Weights of a small mixture-of-experts language model, trained from scratch on English Wikipedia: vocabulary 4096, 395M tokens.
Below are experts of layer 5 (counted from 0) of a mixture-of-experts language model. Rows are named router (the router's row for the expert), down (a neuron's output weights, with its number) and show model dimensions 112-223. Each number is 128 + 32 x the weight over its row's rms, rounded and kept within 0 to 255.
Before each expert's rows: a language model's description of what the expert responds to. This comes from a sample of Wikipedia text that the model never trained on.

# expert 34
Name-joining connectors. Connectors between names or list items, mostly and, &, or, commas, table bars, vs, plus of in critic bylines like Kohn of IndieWire.
router [118  96  59 151  91 149 112 146 169 177 134 126 139 157 160  91 125 135  86 160 100 127 140 115  61  91 160 166 178 196 145 163 139  89 128 151 111 104 114 109  87  97 114 164 172 124 129 141 126 131 124 131 155 159 145 148  93 138 184 123 149 108  65 129 114 119 170 119 148 140 138  82 144  99 157 103 122 123 140 170 161 126  74  95 149  95  86 141 144  88 139 156 161 123  91 130 153 173 183 129  93 137 145  97  98 134 165 149 114  87 146 104]
down0 [145 133 135  89 121 128 125 127 115 112 116 150  96 111 115  49 100 116 117 148 142  60 106  99 165 121 126 160 146 124 130 144 163 152 152 183 153 147 144  63 104 112 185 156 113  75 181 130 174 118 102 155 125 106 156  98  84 133 122 152 148 207 140 115 104 121 148 147 130  87 172  99  83 119  67 126 127 114 166  44 147 152 122 121 118 165 147 162 115 140 104 128 144 103 142 117 188 112  81 118 113 127 152 114 173 148 101  58 140  98 107  73]
down1 [162 108  57 141  89 133  94 121  78 159  71 151  72 129 147 120 111 146 141 175 103 109 157 119 135 156 180 141 124 175 113 134 111 151  55  88 138 167 150  83 101 161 120  91 118 144 125 155 162  83 140 117 142  84 149  96 121 124  87  94 110 147 134 160 136 137 126 159 132 161 112 180 122 118 144  88  89 139 129 171  82  85 151  68 153 114 136 101 176 129 141  79 147 122 153 126 113 114 138  41  50  66 133 152 132 153 189  62 115  37 124  85]
down2 [107 156  77 104 107 123  56 110 108 139 117  96 144  97  93 164 155 115 139 160 136 149 133 106 120 126  88 145 132  98 169 104  83  84 110 124  74 134 172 138 117  94 103 109 140  95 123 149 102 116 143 160 164  78 111 103 139 167 179 150  57 133 154  50 174 114  77 135 173  42  77 140 154  63 161 140 149 154  85  86 178  51 121 135 125 138 171 157 115 106 131 130 169 106 128  99 102 133 123 192 131 133 134 141 166 128 112 183 178 131 110  98]
down3 [103 143 145 112 133 121 164 157 127 131 158 126 111 107 128 120 108 100 166 136 131 109 134 142  97 123 139 111  62 136 125 140 107 165 181 113 173 126 133 147 115 118 141 101 116 156 153 141 117 191 105  86 115 124 198  81 134 149 105 151 164 146  99 175  65 152  69  90 118 135 173  82 148 169  95 157 138  85  99 162 159 139  92 127 133 124 123 146 113 139  34  84 123 102 173 132 144 154 110 148 116 117 120 108 119 150 132 111 113 101 115 153]

# expert 30
h and al pieces. Word pieces h and al inside names, often South Asian or African ones (Windhoek, Ashalata, Bhaskaran); also table pipes.
router [ 62  95  70 158 135 138 181 163 157 159 125 104  94 127 125 143 157 114 130 136 164 108 148  79  67 155 162 109 164 154 106 164 115  49 158 184  97 120 162 143  81 173 131 137 184 156  95  93 107 119 101 112 150 105 179 162  99 179 174 142 145 158 103 112 118 148  95 134 186 136 129  84 118 106 140  80 144 124 127 147 109 140  83 150 147 104 140 136 132  82 162 215 157 143 114  93 143  92 137 120 159 168 146 123  95  89 119 116  62 174 126 110]
down0 [146 123 141 129 104 142 145 204 119  96  93  87  94 153 199 152 119 155 109 157  96  57 136 139 125 103 103 146  70 164 190 169 136 150 164  87 148 115 117  94 148 154 151  64 163 126 150 125 112 103  93 136 168  89  68  67  82 113 143 162 110 145 108 161 164  77 138 118 156 127 230  96 177 191 157 183 117  95 123  73  90 142  99 108  81 111  91 144 139 169 165 112  86 111 130 139 105 103 128 134 154 136 161 120  76 117 140  46 111 174 136 120]
down1 [148 144  86 181 159  88 175 100 112  98 110 155 121  55 162  81 110 107 114  90 101 119 174 114  74  98 132 130 103  82 169 118 120 122 133  83 172 124 125 108 147 155 105 133 112 102 112 108 130 146  94 120 146 132 134 156 157 174  76 121 143 130 114 150 177  84  81 151  88  98 106 166 138 142 191 106 139 153 188 125  51  82 156 103 131 112 117 109  81 117 118 165  82 125  90 117 192 106 162  98  75  74  97 120 101 179 131 198 122 181 168 194]
down2 [ 99 166 126 139 161  99 133 138 122  92 136  89 161 106  63 158 126 108 125 162 117 127  91 135  88 132  81 150 153 145 108 152 104 128 114  94 140 163  89  98 125  44 133 143 134  74 111 155 185  91 137 131 149 147 161 134  65 123 167 179  93 141 119 101 104 209 143 130 149 113 102 107 137  69 132 145  80 148 155 130 176 120 120 147  73 116 120 141 120 126 162 109 110 128 159  50  81 163 107 142 133 144 157 109 129 129  54 175  66  57 115  98]
down3 [123  89 125 183  88 121 124 130 140 104 115 117 140  91 136 133  96 108 117 132 105 164  99 138 132 140 164  88 149 114 125 114 105 141  79 143 114 150  95  61 150 144 156  97 130 165  69 177 145 114 140 168 137  94 135 108  97 165  77 145 167 154 154 137 138 134  74 126 227 132 107  98 135 125 106 131 123  28 113 163 140  57 103 177 182 132 188  76 134 158 121 111 136 124  81 129 172 149 175 178 173 120  87 194 125 169 169 118 131  74 151 130]

# expert 55
Commas. Commas and comma-punctuation combos like ), and ", in prose, citations, lists and numbers, such as Bennett, Stephen.
router [168 102 115 181  91 148  99 141 161  78 107 112 143 129 116 113 107 174  79 112 133 133 152 145 103 108 184 168 157 181 193 151  72 107 105 139  86 151 163 118  86 201 134 116 166 105 137  91 107 139 123 121 130 119 192 154  65 191 185 148 141 112 106 103 132 162 139 111 187 181 167 151 144  79 116 136 109 175 120 124  89 105  90 108 153 110  71 122 121  95 164 187  99 131  83 122 145 140  95 142 142 115 147  85  89  73 181 131  99 115 155  99]
down0 [148 111  69  95 145 122 126  66  96 129  91 108  69  86 130 146 132 111  94  73 110 174 118 137 112  90 136 134 130 153  95 112 139 139 224  72 132 122 127 163 150 117 129 130  87 130  46 126 171 114 123 150  34 103  77 152 164 145 146 128 117 113 110 188 179 119 146 103 133 166 114 133 185 169 122 124  97 124 113 121 125 117 149  77 139 161 132 107 150 117 115 153 133 149 114 122 178 111 208 139 101 132 122 123 137  93 177 144 101 188 126 145]
down1 [106 135 186 141 149 126 117  95 127  86  66 149 174 173 121 121 104 106 106 133 147  93 201 130 138 102 103 105 108 161  78 111 125 132 168 161 136 130 182 122 121 118 133  63 131 154 170 114 119  76 182 101 116 163 151 141 161  86 116  84 166 112 179 115  76 135 165 107 134 159 107  97 166 133  84  88 160 126 213 139 137 141 121 148 132 157 145 155 127 120 117 126  98 127 137 183 139  82 134  83 188 117  23 147 122 178 138  83 103 149  87 123]
down2 [111 154 109 104 107 103 109  87 165 127 121 178 137 123 141 126  96 174 108 158 134 212 101 161 115 145 144  76 144 142 153 175 171 150  56 124 164 180 150  79 161 118  60 134 120 127  44 108 116 118 125 132 126  93 127 130 144 115 121 144 132 151 115 103 108 117  60 126 152  56 169 122 148 100 142 141  98 138 129 164 143  91 100 131 139 125  78 140  60 117  93  99 145 159 123 132 154 133 173 158  80 151 128 133 107 138 135 157  70 119 100 131]
down3 [ 99 141  95 124 139  86 169 126 152  82 117 128  60 129  91 110  59 116 172  57 138 164  77 114 182 111 124 136 141 137 146 107 145 155  69 132 191 122 116 130 164 150 116 156 124  83 114  75 121 136 150  62 136 182 130 126 117 108 122  99  96 127  68 104 198 182 115 129 132  72 139 122 185 170 119 166 137 167 139  83 184 121 151 178 171 167 124  91 105  69  74 118 107 146 136 121 146 157 148 160  99 127 123  96 111 112 145 100  92 136 120 141]

# expert 42
Word endings after Mon. Closing pieces of words, frequently after mon or mad, such as monotypic, Monck, Madison, knots; also == heading marks.
router [140 124 128 160 112 132  85 131 127 109 135 116 121 101  85 137 152 134  99 159 131  91 119 167  61  97 129 121 138 180 146 179 133 107 192 126 131 132 126 141 107 139 165  86  87 145 124 185 159  96  76 107 107 136 123  48  91 123 122 124  92 180 110 139 129 117 147 102 207 135 121  72 133 115 122  71 105 140 122 106 131 141  74 129 118 127  96 146 134  94 167 131  98 115  76  75 147 163 164 142  53 151 137  70  83 144  33 149  75 124 134 112]
down0 [153 126  78  91 106 120 135 138 123 152 163 124 166 123 131 122 182 133 107 143 129 135 139 122  49 122 106 116  99 157  88 155 165 175 105 117  89 124  83 130 163 173  59 123  87  57 176 115 129 101  77 155 152  94 186 177  91 136 157 205 114  64  85 132 114 148 137 100 125 139 112 114  96 107 126 131 114 131 135 116 123 110 138  92 149 150  99 147 171 180 111 197 147 120 120 129 147 149 141 116 127 194 104 182 134 151 142 137 185  81 167 155]
down1 [115 124 142 176 157  86  70 186 120 130 123  99 150 123  70  82 117  56 140 130 154 182 106 155 145 119 104 142 143 133 149 115 109  91 106 130 145 170  99 182 100 133 149 106 119 149 121 176 174 127 100 136  85 146  92 136  65 141 139 123 178 160  74 125 146 139 133 127 110 179 107  66 125 168  93 171 161 139 180 133 181 128 174 116 158 178 168  73 123 123 139 103 102 147 164 124 141 113 128 172 114  96 179 159 119 132 118 127 123 133 103 133]
down2 [127 120 185 146  95 156 201 127 196 110 100 138 132 118 157 174  87 149 102  80 119  37 175 150 118 183  95 179 133 157  75 136 151 144 161 155 112 128 132 150 131 143 125 227 160  76 129 108 179  51 134 163 117 101 112 179 115  73 108 134 104 114 145 137 163  52 125 109 134 122 129  76 168  52 125  88  87 105 104 101  95 105 105 101  98 134 148 165 116 183 175 152 156 126 146 122 104 161 114 122 131 126  86 185 172 109 140 110 115 129  51 101]
down3 [126 110 114  84 107 112 213 155 122  97  70 128  96 156 128 127 120 108 122 150 118 120 164  63 131 130 114 153 128 138 155 125 119 128  78 137 163 139 137 148 134 123 184 120 174  80 120 111 142  97 113 166  90 135  73 152 143 164  44 121 139 124 167  98 158 151  73 189 124  85 170 158 197 115 105 137 114 138 153 119 101 130 168 137  29 143  73 177 172 151 129 104 152 141 119 121 106 158 159  95  85  94 121 107 161 157 135  66  61  83 134 134]

# expert 44
Prepositions by, of, at. Prepositions such as by, of, at, with, mainly "Succeeded by" in office-holder boxes and "of" or "at" before institutions.
router [ 99 144  96 152 135 128 123 156 146 115 112 131  38 113 172 110 164 124  89 132  78  79 239 159 136 100 126 134 165 156 189 179 100  96 146 142 139 124 157 160 111  97  97 162 200 133 108 147 213  70  66 127  98 177 206 100 108 144 131  83 199 124 115 109 116 117 112  67 149  81 125 167 191 116 155 135 109 121 127 149 102 137  79  93 110 138 119 128 136 116 135 141 122 200 134 127 145 154 153 109  93 190 141  78  91 113 109 117  78  78 112  70]
down0 [108 114 177 123 200 146 112 166 100 133 160 154 172  89 145 102  97 152  86  72 134 118  74  70  84 162 156 174 106  79 158 151  57 135 128 113 152  97 160 160  98 148 101 123 108 137  72 211 181 133 137 145 160 159  67 110 112 131 122 153  60 128  73 180 163 168 142 104 137 121 180  93 155 116 178 184 109 128 135 116 155 143  99 167  72 189 153 115 149 114 113 190 114 135 114 103  83 163 140 216 114 122 125 104 112 163  89  70 107 118  65 114]
down1 [164 104 106 114 118 136  82 164 152  92 157 118 101 227 123 112 150 181 153 135  63 115 170 125 174 147 174 121 141 147 163  70 129 117 156 161 101 105 156  74 133 112 147 245 147 199 112 155  80 147 117 133 137  92  86 119 141 153  88  35 107 128 155 156 158 134 144  74 144 129 110  89 101  92 114 116 112 158 153 162 152 134 118 132 115 148  66 128 131 138 129 166 117 112  92  97 103 148 128  95  90 141 225  88 103 132 122  85 143 117  79 204]
down2 [111  89 200 136 115 139 173 151 109  76 176 153 110 151 106 150  97 170  40  55 114  92  97 120 152 138  95 131  76 160 137 105 171 110 101 114 129 151 150 151  82  83 113 160 102 194 105  78 111 153 103 134  68 159 211  79 163 116 114 148 170 115 103 153  78 123 125 173  42  87 185 126 110 138 103 103 121 121 172  52  70 138  75 121 132 131 104 148 122 144 105 148  98  91 119 149 134 121 119  98 172 160 116 112 130 115 143 109 133 146 171  96]
down3 [116 136 106 139 121 110 100 162 171 121  83 125  82 157 194 162 150 102 120 127 163  77 118  84 190 107 114 104 113 169  78 174 134  57 119 105  80  91 154 156 159 182  89  64 131 121 133  83 153 156 155 149 123 112 122 103 131 153 141 108 126 179  78 176  98 154 116 153 144 101 109 164 177 172  96 117 127 200 153  53  87 133 164  99 106 101 175 120  97 130  76 137 129 110 106 187 165 142 151 155  71 142 111  52  90 207 126 161 118 113 116 155]

# expert 53
Title words. Capitalized words inside titles of songs, films, books and streets, such as There's No Time, In God's Country, Street, Road.
router [144 173  93 156  93 140 137 172 118 146  67 115 100 128 151 103 133 121 106 199 115 114 166 148  63 116 196 145 179 127 109 185 116 124 109 122  95 123 132 147  98 102 104 147  78 113  47 154 109 136  58 104 181  99 147 134 127 146 127 151 106 163 114 123 160 130  60  98 119 130 146 138 138 170 138  83  98 137 117 118 163 105  50  87 110 132 109 189 140 126 136 168 180 131 148 118 182 194 164 112  61 152 150  88  69 100 121 156 121  99 164 100]
down0 [131  80 145 147 147 141 153 137  70 139  96 146 147 137 173 136  63 175 116 172 129 138  96 170 114 158 159  99 187 164 142 118 214 148 144 161 136 125 140 162 145 150 127 129  98 176 133 137 156  95 119 137  53 202  94 128 105 108 105 109  98 122 142 115  98 123 113 134 138 170 138  99 130 144 157  90 172 125  95 132 120 144 153 185 172 141  89  89 139  94 119 155  91 132 134 161 149 188 112 104 163 191 102 118  92 168 133 123 141 151 144 123]
down1 [133 152 103 132 124  61 150 138 112  73 161  57 168  90  70 143 147 111 122 110  95 110 130 115 185 159 119  83  88 131 141  98 142 120 106 131 109 102 106 101 120 126 119 157 175  97 217 170 122 142 119 106 124 113 120 108  38 187 122 129 128 125  87 115 134 146 149 135 188 195 135 155 104  84 153 173 111 166  97 157 133 173 181 127  88 123 138  97 164  98 155  51 160 149 129 113 109 107 134 107 118 140  72 142 120 142 136  62  78 127 184  82]
down2 [ 72 204  91 130 180 116 117 150 114 124 157 131  91  92 156 135 111 112 132 133 140 132 194  96 147 144 102 127 147 156  92 178  94  99 151 146  95 145 113 132 137 127 132  62 147 150 156 125 101 127  77 106 120 143 115 162 107  89 156  75 154 166  85 116 140 112 211  98 187  90 101 127  87 141  99 136 191 112 106 114 121 109 141 103 108 125 128 102 138 170 104 106  88 159 135 125 125  98 153 129 188  74 197 202 149 113 149 104 143 156 150 130]
down3 [108 144 131  96 118  81 147 112 145 144 106 189 113 144 152 141  87 131  90 124 116 165 111 150 121 118 151 134 172 153  99 139 125 103 119 132 149 103 108 128 165 139 137  78 100  74  52 122  87 132  90 160 151  85 116  57 190 159 189 149  94 156 129  91 135 109 173 170  63 161 137 153 139 143 143 121 120 128 161 111 128 158 105 172 107 121 157 226 172 136 156 191  41 155 128 103 149 153  89  96 100  76 110 130 161 147 143 139 134  79 103 137]

# expert 20
Word-ending syllables. Word-final pieces following a short start, especially after r or R, such as r-ising, Gr-ade, inc-ome, offic-er.
router [178  96 129  90 142 100 153  91 142 145  94  63 110 130 163 187 182 147  97 150  89  66 200 123 125 114 169 208 165 148 173 164 127 119 146 141 106  81 163  94 106 117 126 159 110 140 156 113 116  90  90 140 156 131 131  57  65 101 158 113 154 190  89 137 102  67 111 143 167 190 109 122 120 136 204  92 126 108  72 167 125 128 111 122 141 143 145 128 168 117 145 170 119 116 126 105 191 149 154 135  95 163 136 134  66 157 157 130  73 142 121 146]
down0 [183 132 166 117 205 120 135 120 120 158  93  98 126 125 105 134 154 134 174 133 148 165 151 152 165  60 128 115 139 117 116 136 142 168 127  76  63 130 113  90 133 105 110 114 117 117 167 139 124 198  87  49 116 129 171  46 119 118 164  71 135 119  82 105 125 185 105 136 137 135 125 101 102 202 188 127 185 141 151 141  13 123 110  62 177 140 133 136 117 186 108 147 125 152 144 109 167 114 197 149 124 139 149  94  84 121  99 144 149 143 100 122]
down1 [162 140 109  38 122 157 180 107 165 160 187  93 129 149  73 137 110 137  94 107 177  88 100  72 105 121 126 128 145 141 186  98 120 139 153  88 110  89 133 149 126 137 100 168 142  95 104  81  71 107 155  95 124 164 205 125 186 141 132 194  89 152 187 118 129  80 124 142 151 147  80 132 152 141 154 164 145  50 145 168 128 126 114 108 134 135 137 114 123  90 168 154  92  97  88 122 145 132 111 170 188 154 140  89 142  84  85 110 112 148 165  69]
down2 [ 87 117 143 137  72 113 155  60 166  93 119 134 207 163 163 173 148 101 152  84 119 105 145  78 135 122 120 106 137 163 123 128 116 139  74  97 171 109 171 155 109 127  65 141 163 171 172 119 150 100  78 173 188  91 111 142 154 164 147 101  97 157 101 149 133 150 124 108 137  81 156  98 120 190 163 124 127 148 125 139 145 117 136 113 111 150 123 127 165 116 101  88 113 144 146  56 165  96 120 151 125  81 196 190  64 159 141 168 163 185 162 142]
down3 [ 98 149 128 119 146 163 117  71  70 153 136 167 137 139  86 133 132 200 124 125 153 140 106 105 160 196 109 111 103  93 119 166 137  70 107 169 152 124 148 158  79  62 143 151 141 143  99 103 156 148 153 153 164 155  84  98 136 200 157 139 176 146 130 145 100 149  44  71 136 128  97 135 106 159 134  47 105  89 105 114 203 100 158 178 163 104 117 156 149 124  75 178 127 121 140 108  92 124  79 168 115 132 113 103 161  99 140 124 101 127 118 140]

# expert 36
Name-internal letters g, i, ch. Single-letter or short pieces g, i, ch, ki, ji inside names and words, often Asian names and sports tables.
router [ 96 129 112 160 150 151 184 201 134 100  56  68  85 128 163 134  97  91 132 140 184 100 156 150 118  71 162 137 124 167 134 172 125  86 139 103 112 169 160 116 123 146 203 164 188 106  69 138 114  87 106  94 149 131 130 145  90 141 158 128 116 137 148 146 132 111 124 121 206 145 169  66 154 167 129 120  98 104 172 114 134 153  82 119 138 148  50 118 154 147 167 130 111 110  84 148 153 153 133 130 128 190 199  92  73  69  99 160  94 127 167 117]
down0 [154 167 109 195 119 218 137 147 131  91  91 138 106 181 101 150 159 155 132  99 146 119 128 105 181 106 125 190 167 101 149 100 116 108 137 106 114 139 136  97 165  92 231 107 194 158 110 108 133  98 168 139 140 131 147  77 135 134  43  96 137 141 170  53 151 118 142 160 148  98 100 107 145 130 134 136 149 125  93 125 138  90  92 161 121  78 100 129 138 108 161 113 178 163 161  88 134 150 145 153 144 103 152 115  66 160 132 129 106 144 162 162]
down1 [188 176 130 126 133 169 159  84 132 111 172 164 142 151 143 101 132 143 121 116 115 106 121  76 116  85 162 186 161 115  76 100 118 119 120 146 139 104 146 209 112 133 122 135 104 113 125 116 171 102 200  86 158 174  52 122 123 150 135 127 101  81 122 115 138  87 157 167 106 114 168 173 163 108 151  99 157 134 114 107  98 140 149 106  65 176 136  98 164 131 151 125 134 147  87  78 106 128 120 102 145 129 126  88 129 116 172 163 141 103 116  61]
down2 [115  63 126 101 100 128 120  94  68 121 105 157 154  91 105 148 157 189  99 135  81  91 109 113 117 125  53 152 144 157 144 145  74 103 140 153 140  75 119 166 146 109 116 184 141 125 180  86 106 152 152 154 152 122 169 122  90 156 138 137 148 147 185 129  64 116  61 110  81 101  82 153 129 111 149 106  87 151 114 181 124 141  91 117 118 127 102 183  61  44 112 143 180 150 198 162  68  87 135 121 111 120 144  97 100  93 143 172 108 113 117 138]
down3 [ 91 159 128 143 120 151 150 110 138  83 197 116 177 108  93 117  94 149  60  53 124 172  97 123 146 108 208 101 129 103 136 103 100 165 147 109  76 154 122  95 140 198 102 141 106 227 129 182 117  97  88 156 115 137 188 144 147 107 136 106  88 106 183  83 168 189 106 147  99 115 184 141 158 141 138 110 161 123 117 156 135 113 164 105 151 118 104 114 117  63 162 146  65 124 134 147  75 158  88 105 134  73 145 163 121 162 104 149 163 146  65  90]

# expert 25
Infobox field labels. Colons, field names and of in infobox and list labels, such as Genus, Website, Died, Coat of arms, Home arena.
router [ 94  92  96 125 153 120 107 197 156  69  96 131 112 152 181  66 105 171  98 128 139  49 173 184  84 136 168 120 196 192 123 153 115 110 117 139 145 103 139  95 120 133 105 184 161 171  97 107 116 162 170 116 147  90 144  69 134 101 137  85 150 100  63  86 145 118 105  72 147 106 107 162  97 128 109 117  69 153 171 121  96 135  80  77 153 114 113 177 132  67 145 162 119 179 127 124 141 158 104  88 139 161 178 107  70 159 115 107 147 102 134  80]
down0 [154 120 149 154  62 176  94 147  89 126 126 116 140 116 116 162 116 142 163 108 101 144 135  82  87  84 122 103 126 125 169  93 111 147 156 123 107 128 127 138 129 140 158 121 123  94 135 114 114 162 132 139 111 130 107  92 154 173 137 153 135 113 120 101  81 169 143 153 103 202  76 145 142 126 102 148 139 104 127 108 146 170 120  64  90 135 124 165 109 107 110 138 169 125 125 199 215 105 173 186  71 157  69  68 169 116  75 142 102 145  84 196]
down1 [ 82 177 154 162 127 142 122 110 148 103 188 117 155 137 143 101 133 111 115  74 126 182 119  89 189 184 168 139 112 127 105 134 130  69 139  70 149 122 130 140 111 102 136  84 149  96  87 139 118 116 115 115 117 120 112  95 142 131  93 135 153 139 103 150 146 148  68 171  73 143  93 142 127  78 106   8 164 113 183 111 123 135 105 102 122 188 180 137 163 109 139 170 111 120  96  74 147 129 116 127 144 117 127  89 141 132 114 180 130  98 127 114]
down2 [144 155 123 127 163  65 171 197  74 145 140 170  54 110  82  88 150 103 143 178 113 139 148 143 115 114 147 161 200 154 147 139 156 164 115 138 132 108  90 136 150 179 121  76 138 122  75  84 109 132 121 125 123 176 120 183 149 135 146 101  97 156  89 127 157 173 155 156 135  82 108 170 165 109 191 152 136 178 157 165  82 131 115  97 155 117  89 140 100 117 103  85 123 169  77  89  91 107 139  91  89 108 162 207 152 105 142 125 152 146 109 139]
down3 [ 75 104 227 168 163  57 116 138 127 159 110 153 135  71 112 125 149 206 137  70 131  84  98 119 132 131  68 134 138  87 144 153 129 197 168 127  94 123 172  99  81 162 134  49 125 176 107 145  85 138  45 126 148 134 139 121 163 127 159 167 130 112 137 177 149  62 129 130 103 139 176 137 109 100  85 142 173 139 133 130 123 180 135  98 141 103 155 156  93 112 144 182 110 140  82 146  81 108  81   7 118 149 121 152 126 117 138 120 155 118 125 127]

# expert 9
Word-final e endings. Final subword pieces ending a word, mostly e-endings like dis-e-ase, subst-ance, Sorbon-ne, bro-ke, Turcot-te, often in names.
router [122  58 124  96 142  81 169 141 148 147 159 104 156 160 161 169 154 166 122 166 129  85  97 135 172  80 201 159 203 145 157 131 131 121 130 145 142 112  82 110  87 114 202 134 156 109  98  98 127  98 123 111 125  98 130  30 129 122 158 124 126 134 124 133 146 110 130 103 125 158 119 116 145 137 124 150 150 146  98 105 145 145 108  71 170 122 105 131  88 114 167 163 109 128  95  76 151 115 116 122  68 163 131 106 102  75  84 144 111 124 175  96]
down0 [112 130 122 131 122 104 184 101  83 131 122 152 151 109  87  94 139  93 152 182 131 136  83 120  74 127 147  79 113 158 150 110 112  73 154 176 112 149  94 135 133 190 116 206  82 144 107 123 112 121 118  73 121 123 109  91 106 132 131 116 118 109  47 154 136 118 175 171 115 142 105 133 175 166 140 118 106 121 111 131 155 135 153 107 129 112 143 206 116 142 173 110 211 188 127 138  86 122 121 154  77  71 154 123  92 134 162 201 191 101  99 135]
down1 [124 111 149 153 100 155 121 170 110 141  75 132  94 157 162 142  95  97 128 150  97 165 101 153 103 146 118 164 111 106 182 144 128  81 179 126 131 176 170 142  91 133 100  97 139 138 137  79 118 120 147 101 122 138 133 138 141  71 102 167  54 151  94 106 111 113 163 173 211 172 134 167 192 105 109 108 110 173 150 154 180 167 129 127 135 145 124  79 113 106 114 136 128 131 112  64  94 136 189 100 137 105 135  67 118 128 140 117 117 151 114 123]
down2 [117 162 175  68 145  91 104 175 126 115 153 167 123 109 154 113 106 102 160  83 179 156 163 101 147 150 148 130 107  94 164 116 134 138 183 166 192 141  81 126 137 170  90 131 132 134 123 155 134 130  50 164 144 162  94 187 122  98 163 136 138  80 137  95 119 125 133 146  75 117 122  95  34 138 128 112 113  86 108 203 155 136 121 146 167 118 108 101 163 196 189 142 129 133  75 171 143  96 238 140 138 147  89 105 104  96  81 142  91 116  78 123]
down3 [212 167 110 104 133 168 128 125 148 127 160  74  72 116 130 157 117 146 111  85 127 144  93 118  84 111 159 113 142 168 118 161 161 190 134 101  56 115 158 127 158  92 137 190  85  76  81 101 119 143 161 135 161  62 138 107 112 144 126  75 141 120 180 143 120 135 129  76 119 101 166 130 184  35 123 118 168  68 165 131 124 152 121  94  53 178 145 128 137 139 146 149 154  89 156 164 134 136 117 117  99 158  99 183 158 122 150 104 124  80 100 128]

# expert 6
Mid-word ar/ab pieces. Inner word pieces such as ar, ab, ib, ific, tar, in names and words like Hungarian, enables, Scientific; also table pipes.
router [ 82 108  83 176 103  91 109 129 111 154  94  71  85 147 151 162 124  87 112 157 136 145 155 147  98  70 111 118 143 159 138 159 128 109 118 148 128 147  84  94  98 174 163 101 136 115 122 152 190 118 151  92 130 154 161 109  42 177 147 115 100  89  85 131 112 198 151 126 115 145  58  62 119 115 152 104 123 107 125 148 152 143 108  85  59  96 111 150 149 112 168 159 150 128  99 181 176 156 179 135 129 173 171  91  55  44 156 124  94  86 107  93]
down0 [128 115  98 116 126 111 140  66 134 108 100 144 104 179 125 118 156 116 123 202 120 117 149 172 136 147 137 148 163 122 144 177 165 124 142 153 127 133 181  55 135 131 103 117  68  98 140 206  78 128 110  77  90 104 117  79  60 138 139 137 109  95  83 118 134 142 147 120 168 107 108 145 102 147  98  89 123 137 146 172 125 149  92 167 186 108 101  82  95 108  98 134 109 102 131  58 145  98 110 171  51  80 144 116 172 115  97 198  51 133 111 146]
down1 [130 121 128 135  91 219 109  98 171 144  78 187 156 137 133 106 142 140 164 135 106 171 132 137 192 116 119 132 146 135  96 165 155 115  98 159 143 143  98 140 121 103 121  37 122 148 172 170 130 122 135 148 112 121 171  86  95  85 152 146 172  67 181 101 149 145 154 155 116 130 122  97 108 166 142  87 139 189 154 141 112 191 121  84 153 168 103 114 146 103  81 105 141 120 102  90 144 118 118  61 153 147 141 141  93 132  96  99 128 139 114 132]
down2 [162 151 137 103 177 127 104  77 141 150 126 107 148 169 161 133 187  96 148 145 111 136  87  85 119 118 120 114 139  79 121  59  37 151 116 146 109 179 105 134 121 180 152  87 147 135  88  96 104 133 176 111 103 108 102  87  38 134 154 131 122 138 144 111 117 164 123  95 130  34 139 125 143 136  67 142  90 139  95 116 110 102 113 101 140 149 118 125 103 147 190 110 133 101 118 170 122 115 101 136 191 182 188 136 103 136 102 155 130  88 135  75]
down3 [156 132 127 163 105 173 126 149 135 153 108 122 176 114  56 151 119 201 158 118 161 115 180 173  78 186 129 117 175 115 147 118  85 170 141 120 129 150 161 120  90  69  67 196 133 129 116 149 148 120 133  84  78 109 138 108 134 205 126 107 106 166 139 125 101 164  94  99 149 166  70 121 135  38 145 195 100 111 165 173  95 165 138  83 130 105 143 103 104  88 173 129 132 161 133 162 124 145 113 171 141 105  60 122 121 111  59 141 147  94  89  99]

# expert 29
List dashes and fragments. Line-initial hyphens in infobox-style lists and bulleted items (Kingdom:, Occupation:), plus odd word fragments like ext-ra, de-al.
router [144  91  78 143 137 106 107 150 102 144 119  96 138 191 166 158 170  67 121 181 186 146 144 151 104  90 120 158 159 157 177 144 126 100 146  97 103 147 109 145 111  83 144 135 108 101 139 175 137 115  86 146 136 104 132 133 152 111  99  97  87  68  96 134 173 124 135  71 159 125 114 159 133 129 119  88 113 109  87 162 109 138  85 105 123  47 149 118 125 103 149 183 137 106  84 133 177 169 125 119 145 132 195  97  94  47 119 104  93 165 187 154]
down0 [174 118 124 122 136 115 158 224 134 162 172 103 119  99 140 109 133 110 128 107 139 113 147 127 169  79 129  96 155 129 110  91  91 160 166 102 129 132  79 172 131  93 122 158 165 105 113  85  75 163 118 167 135 131 143 173 134  56 163 169 120  83  70  49 185 149 141 169 144 157 125  85 115 178 106 151  68  40 120 175 153 132 106 139 121 138 150 136 144 142  85  89 105 113 100 178 136 164 137 149 155 192 163 133  49 140 123 119 148 177 133 154]
down1 [121 131 128 126 101 182 123  88 158 151 156 115 107 143 112 110 153 111 149 154  92 160 179 147  92 154 108 127 128 146 144 204  93 148 109 110 160  89 118  93 139  75 177 149 101 128  83 150 147 178  99  83 100 149 158  86 161 111 102 112 112 108 130 159 104 110 116 142  36 143 139 142 134 107 145 187 180  94 120 150 177 177  76 154 105 129  70 132 134 106 126 148  63 164 191 173  90 144 200  94 122 220 119  93 138  98  58 165 127 154  75 142]
down2 [153 136 124  94 130 102 164  96 135 138  98 172 118 130  65 128 147 166 197 134 185 174  75 102 194 119 189  94  88 132 121  53  98 145  23 125 111  96 115 163 106  91 140 148 108 142 102 118 114 154 187 150 118 140  86 113 104 122 148 133  87 145 159 171  96 146  75 111  65 119 160 125 116 105 187 157 133 108 139 112 200 113 129 105 113 154 182 133 118 176 123 100 113 187 157  50 113 125 151 111 159 183 126 164 156  86 151 119 163  84 109  93]
down3 [201 115 112 160 124 145 144 120 139 190 141 204 118 120 185  92 124 134 116 119  88 196 111 138 199 136  88  92 139 156 123  71 144  86 197 135 158 113 150 146  81 174 112  78 172 194 141 171 195 153 134 107 151 159 105 180 114 100 136 173 134 144  81 138 147  77 127 148 115 182 153 117 112 143 152 127 118 130 181 134 108  90 127 159 163 140  82 101 125 146 132 124 123 162 163 164  95 123 141 156 149  82  88 144 121  94 128 134 138 137 176 159]